config.yaml
n_layer: 9
d_expert: 64
moe_layers: [1, 2, 3, 4, 5, 6, 7, 8]
routed_scale: 1.73
balance_loss: 0.0199
init_std_router: 0.0318
vocab_size: 32768
train_tokens: 314000000
steps: 9583
Below are experts of layer 3 (counted from 0) of a mixture-of-experts language model. Rows are named router (the router's row for the expert) and show model dimensions 0-223. Each number is 200 + 20 x the weight over its row's rms, rounded and kept within 0 to 999.
After each expert's rows: a language model's description of what the expert responds to; "comes before" lists some tokens at least twice as common just after its tokens as in all text. This comes from a sample of Wikipedia text that the model never trained on. Tokens count by the router's weight.

# expert 59
router,165,178,191,237,198,207,170,169,200,202,184,220,171,200,211,205,203,215,230,186,174,249,184,181,211,212,195,198,192,211,195,200,165,207,175,199,174,195,207,170,225,222,173,198,172,212,195,194,211,166,227,173,199,238,192,216,188,210,160,207,221,209,213,167,198,202,184,201,190,161,212,263,227,212,200,214,191,194,194,193,186,215,213,180,249,176,203,222,179,212,168,176,197,207,223,202,223,181,173,163,195,214,221,177,244,224,217,233,210,207,185,221,180,201,217,183,221,217,189,200,193,208,193,224,206,179,213,192,214,194,217,200,186,161,183,192,166,227,212,177,205,224,222,192,190,208,212,215,216,210,194,199,207,163,198,182,200,236,174,209,177,217,208,208,225,180,172,183,197,184,184,212,228,225,220,221,224,210,236,236,177,188,190,195,197,223,165,202,216,199,191,214,188,228,170,198,201,185,231,184,177,200,176,210,196,206,193,207,179,212,243,175,202,197,196,191,215,213,224,189,201,198,191,136
What it handles: Table cell spaces
comes before: "1", "2", " |", "3", " |\n", "4"

# expert 27
router,156,183,205,227,167,183,160,173,187,204,182,201,162,192,194,242,165,216,188,223,231,219,177,186,216,230,196,170,166,201,197,188,177,197,208,208,192,185,178,186,181,219,189,201,167,237,216,189,195,197,204,182,179,208,206,196,211,197,159,195,182,177,206,190,207,208,223,237,203,136,187,195,209,204,205,212,194,180,183,184,165,204,189,180,205,163,229,218,163,207,198,170,218,232,193,230,194,192,171,196,223,197,182,210,206,212,199,201,234,221,180,218,192,215,186,183,193,201,178,205,219,183,196,219,221,193,199,231,229,223,204,204,201,173,193,182,174,186,204,202,171,212,186,235,213,201,230,181,190,237,208,183,206,210,207,160,203,224,197,211,171,198,174,193,194,184,200,172,200,178,203,202,210,190,189,219,205,194,207,211,164,214,179,196,212,224,190,187,184,173,159,209,168,259,202,210,182,176,190,159,184,207,197,216,204,220,195,243,189,182,179,204,207,194,233,221,196,220,253,186,187,203,185,193
What it handles: Main and auxiliary verbs
comes before: " a", " the", " to", " in", " been", " that"

# expert 62
router,188,170,219,203,205,191,194,200,210,167,213,177,167,209,209,204,170,214,228,207,206,229,187,227,164,205,185,155,176,189,186,181,211,211,186,197,169,223,211,189,223,235,226,209,190,221,209,215,201,170,215,222,221,243,211,237,190,211,165,183,221,192,197,209,203,220,198,194,173,169,214,222,209,191,219,236,187,192,172,178,223,194,181,195,214,163,201,211,168,226,156,155,235,202,195,192,173,208,186,236,177,191,201,204,200,195,204,209,223,233,222,200,187,233,219,207,195,181,183,229,190,216,202,229,201,175,209,203,203,204,238,228,218,177,167,211,214,228,209,201,183,215,201,180,184,205,202,196,193,216,190,203,179,174,207,202,172,230,171,184,162,239,193,198,189,181,212,188,221,210,184,173,184,225,195,189,173,213,224,183,184,173,185,207,205,228,194,217,190,191,157,215,186,204,178,215,179,180,198,171,234,188,197,194,182,214,182,188,202,155,233,213,181,237,213,198,195,240,187,178,214,176,208,181
What it handles: Table headers and fields
comes before: " |", ":", "1", " |\n", "–", ";"

# expert 46
router,164,167,210,246,168,185,178,173,181,224,193,201,148,212,221,216,208,230,218,196,238,207,175,182,202,244,180,194,191,210,186,195,200,205,189,173,194,188,199,189,170,215,194,197,213,203,189,193,217,208,201,166,208,254,206,230,172,227,206,208,202,157,188,200,217,162,197,221,180,154,202,199,210,194,225,223,182,203,186,183,216,197,203,179,187,182,213,234,195,241,171,201,206,187,180,195,204,217,183,241,208,225,225,189,233,212,222,215,197,198,185,239,172,221,214,196,179,199,193,222,246,207,223,206,159,167,180,213,233,171,219,206,179,180,179,202,225,236,228,235,182,221,205,208,210,222,204,202,214,226,216,221,201,193,198,199,218,222,195,184,199,178,187,185,216,168,186,206,178,159,164,196,203,217,225,212,192,213,228,217,189,187,193,191,194,199,198,178,176,205,181,224,188,201,200,211,209,198,198,210,223,201,202,166,190,241,221,197,203,207,234,194,172,210,204,196,215,199,232,204,196,174,202,207
What it handles: List and table markers
comes before: " ", " \"", " •", " Born", " Preceded", " Total"

# expert 29
router,161,174,214,214,213,176,176,179,173,217,174,200,185,205,208,206,192,228,198,159,207,221,182,227,213,230,199,189,187,212,229,183,202,212,183,183,181,196,142,197,216,230,209,196,183,205,206,194,187,162,231,203,190,213,211,244,193,184,163,188,207,179,207,200,176,208,187,224,184,150,218,223,215,192,194,194,186,191,189,163,187,207,197,187,174,143,213,182,161,199,188,175,181,228,202,170,195,206,176,176,220,192,198,199,235,211,222,225,200,180,222,219,215,240,208,211,217,213,185,187,211,202,224,200,183,159,230,160,210,190,235,223,178,231,235,214,198,238,207,198,186,186,197,221,254,192,173,166,218,186,188,217,208,201,235,186,194,208,176,205,202,217,225,177,202,188,194,189,215,177,193,227,196,201,198,205,207,217,247,211,179,169,193,212,201,191,176,238,191,213,197,218,173,194,213,215,217,189,186,177,232,218,186,190,210,221,208,177,205,211,224,192,222,200,187,202,204,234,199,195,200,203,201,183
What it handles: Of after nouns
comes before: " the", " as", " a", " his", " its", " their"

# expert 28
router,195,190,189,231,214,205,173,187,210,189,158,193,149,201,227,206,186,228,245,201,157,218,158,196,192,194,253,194,169,197,238,208,164,202,206,165,190,183,210,176,192,205,185,192,164,238,193,216,200,160,190,188,188,212,202,224,199,174,157,190,186,169,199,160,224,225,199,207,181,175,177,203,207,194,216,209,204,214,203,194,182,190,208,186,216,200,199,241,185,230,150,177,218,210,187,202,171,216,202,230,221,184,217,197,239,228,211,218,237,223,184,228,167,215,191,180,224,201,200,214,207,212,207,186,212,164,223,211,218,230,194,230,190,179,178,200,205,216,230,209,196,210,217,181,185,193,181,194,209,219,201,210,204,157,205,210,232,224,194,233,199,201,204,173,199,188,201,215,198,222,181,193,207,228,233,198,227,239,205,194,185,197,202,199,199,176,236,200,190,211,184,202,180,222,212,214,203,170,189,199,230,205,170,200,187,228,197,203,195,191,219,219,197,223,195,200,196,242,206,163,203,205,211,210
What it handles: Plural nouns, pronouns
comes before: ",", " of", " and", ".", " in", " were"

# expert 52
router,195,201,195,196,204,205,175,181,214,186,147,203,165,208,197,197,194,207,231,200,188,206,219,202,201,218,212,188,167,179,191,171,175,205,202,191,192,209,186,200,189,279,189,177,192,158,267,219,218,186,195,167,207,168,186,182,191,204,189,188,192,220,198,201,192,218,223,203,168,138,194,215,214,197,218,194,208,192,171,187,168,176,188,179,219,160,238,222,186,181,189,199,212,202,188,197,185,188,204,208,211,207,192,238,186,218,206,201,228,209,230,200,182,205,206,219,213,167,196,201,207,212,207,217,199,186,192,221,210,225,199,185,213,211,203,197,228,279,208,212,206,198,176,195,208,177,176,201,215,203,173,209,221,172,203,216,215,198,164,215,171,211,198,188,217,197,221,177,195,200,189,199,195,227,212,199,201,235,221,205,206,189,202,189,211,192,178,195,207,198,195,211,194,250,190,210,197,198,151,218,226,220,171,187,178,194,225,152,204,191,199,163,233,210,211,177,231,199,218,204,200,175,171,184
What it handles: Line breaks, headings
comes before: "-", "|", "==", "The", "===", "In"

# expert 37
router,171,175,193,206,198,191,194,224,226,191,193,224,158,213,210,217,198,211,236,228,180,207,190,226,217,221,183,172,193,197,193,213,167,196,174,163,203,205,180,205,177,222,222,236,189,216,214,224,190,177,209,186,190,205,219,219,206,184,211,187,203,206,190,183,204,176,193,242,184,168,193,205,156,197,222,202,193,184,161,180,203,182,239,179,221,196,223,223,153,210,191,178,238,242,204,209,195,213,216,222,203,191,239,242,208,200,205,238,235,213,216,193,208,227,218,243,180,197,205,227,216,221,212,203,184,157,197,188,226,180,195,220,203,170,195,217,174,231,212,236,168,208,217,191,196,205,223,205,191,219,202,197,174,173,192,178,219,233,169,198,164,198,216,172,200,185,209,225,217,185,181,180,184,199,212,213,227,219,231,203,194,178,194,209,175,208,194,238,213,224,180,231,178,231,205,194,208,211,182,189,230,204,186,208,194,230,175,176,189,183,225,195,207,198,184,175,200,231,228,189,211,177,200,195
What it handles: Sentence starts and line breaks
comes before: "-", "|", " first", " was", " film", " company"

# expert 51
router,194,188,194,207,177,165,147,196,193,188,168,185,169,202,207,223,177,196,206,195,199,251,202,195,192,217,186,201,188,203,190,199,166,233,167,195,176,195,178,179,183,212,192,210,210,223,225,177,198,174,221,204,213,238,190,209,181,194,168,215,192,177,171,188,211,208,200,224,232,161,226,213,201,177,226,195,191,203,191,196,232,155,207,185,212,211,221,212,183,201,184,182,226,223,183,191,189,211,212,230,184,209,203,216,219,207,224,197,228,221,202,210,205,215,188,216,206,178,171,169,216,195,218,221,220,195,195,184,221,196,205,193,207,188,183,220,183,222,233,220,178,228,207,208,203,153,174,199,252,203,221,181,176,202,213,202,207,225,206,205,180,188,187,194,209,169,213,192,222,199,206,184,214,182,208,224,200,226,156,223,215,203,206,192,166,227,223,226,180,222,190,217,213,253,182,198,192,187,176,198,208,219,166,218,174,238,204,173,188,222,202,223,201,209,181,249,198,253,230,170,185,195,180,181
What it handles: Space or parenthesis before numbers
comes before: "1", "2", "3", "4", "5", "born"

# expert 56
router,153,158,209,212,192,194,184,185,217,189,176,216,173,173,206,201,209,194,238,192,186,238,182,205,199,211,181,200,205,216,201,188,171,211,168,187,180,193,192,182,186,229,233,237,165,224,205,204,183,169,203,193,228,216,193,249,225,203,169,172,201,193,168,188,187,178,200,249,213,173,223,202,206,195,204,213,200,208,206,207,215,206,180,192,206,157,196,225,159,205,182,186,174,205,179,213,195,200,211,190,226,208,234,201,201,185,224,222,245,234,190,205,186,205,192,181,217,161,207,194,196,235,180,216,221,172,216,239,218,189,235,204,196,201,167,214,174,220,238,207,204,202,187,202,211,198,213,193,238,185,180,213,173,164,187,190,202,222,182,192,176,186,223,190,203,182,198,181,195,193,219,203,176,166,214,197,190,219,219,210,194,202,188,204,225,181,160,187,177,230,201,212,183,206,182,203,216,182,176,199,221,195,209,200,185,214,207,236,199,219,215,142,174,227,216,220,227,243,210,213,220,199,207,182
What it handles: Closing brackets and quotes
comes before: " |", " and", " (", " is", " |\n", " –"

# expert 3
router,162,189,217,215,206,186,173,201,233,199,183,209,175,185,193,199,176,216,238,204,210,219,212,190,194,233,183,215,174,181,224,171,204,201,177,200,176,195,176,195,183,207,196,182,181,216,231,196,177,167,227,188,205,226,204,209,201,219,188,173,229,188,203,172,199,216,205,213,192,145,215,188,199,175,195,197,225,198,157,176,204,197,210,200,207,209,224,236,153,224,156,182,177,211,205,219,168,214,201,244,204,200,236,192,188,200,205,214,245,215,185,196,158,224,204,224,199,169,234,208,210,184,219,205,199,195,207,208,206,173,204,217,198,206,182,186,176,219,220,229,178,207,222,213,161,205,196,165,195,179,236,200,191,174,212,210,202,242,180,205,219,184,210,156,200,155,183,204,193,176,189,194,207,191,210,215,184,228,207,220,149,200,174,192,194,195,181,233,184,204,210,216,205,249,211,181,197,198,188,222,241,203,195,196,210,234,210,200,204,184,209,206,181,198,192,196,226,205,244,201,226,193,217,215
What it handles: Space after month names
comes before: "|", "1", "2", " ", "-", " JPL"

# expert 47
router,191,156,200,224,193,219,168,193,187,185,211,195,159,174,200,198,169,196,199,179,151,204,184,187,212,242,155,190,208,203,222,211,200,201,202,166,188,177,201,201,202,231,196,218,177,191,209,180,208,171,199,194,211,182,208,228,197,201,212,168,198,202,199,193,229,199,175,219,193,166,194,212,204,188,204,192,203,211,202,190,205,174,191,176,197,156,234,228,198,220,218,156,217,203,199,179,156,226,179,188,205,199,228,189,214,213,199,215,205,233,161,206,188,195,208,179,185,216,187,208,208,184,197,221,209,183,219,199,199,196,230,209,197,181,171,198,181,229,241,219,190,219,184,206,198,195,199,163,216,218,190,232,180,190,219,180,206,248,199,223,207,193,199,188,196,185,165,202,187,186,197,213,189,192,241,213,199,198,227,187,198,194,168,189,198,240,174,210,149,192,186,256,196,211,193,229,182,176,160,212,215,166,154,193,177,191,210,203,223,188,233,215,180,179,218,185,221,223,196,188,217,191,240,172
What it handles: For and object pronouns
comes before: " ", " the", "′", " a", "″N", " his"

# expert 19
router,174,217,187,214,179,204,177,171,207,205,170,203,164,200,208,211,184,241,212,174,171,184,185,242,202,231,197,202,205,206,248,200,170,210,176,189,189,202,189,210,172,237,166,205,195,213,203,184,196,182,220,158,208,208,196,219,203,191,201,228,219,189,206,202,220,230,196,192,188,137,218,181,188,207,214,211,225,162,182,219,246,216,203,201,215,181,235,238,159,210,201,172,196,191,174,176,204,219,210,214,214,187,204,197,229,195,211,201,213,209,197,214,202,207,192,189,192,187,214,227,192,223,225,190,247,157,201,216,223,183,194,221,208,220,161,190,200,228,202,199,188,195,190,212,194,223,198,212,212,193,208,192,238,180,196,212,220,232,155,193,187,188,208,214,209,176,170,211,174,205,204,183,223,187,247,225,194,214,170,211,187,197,190,216,192,193,164,202,191,230,173,234,189,245,191,206,215,209,208,187,244,209,176,180,191,194,182,223,201,185,212,229,191,176,207,215,203,218,209,189,210,158,187,185
What it handles: Units and list markers
comes before: " ", " -", " •", " (", ")", " /"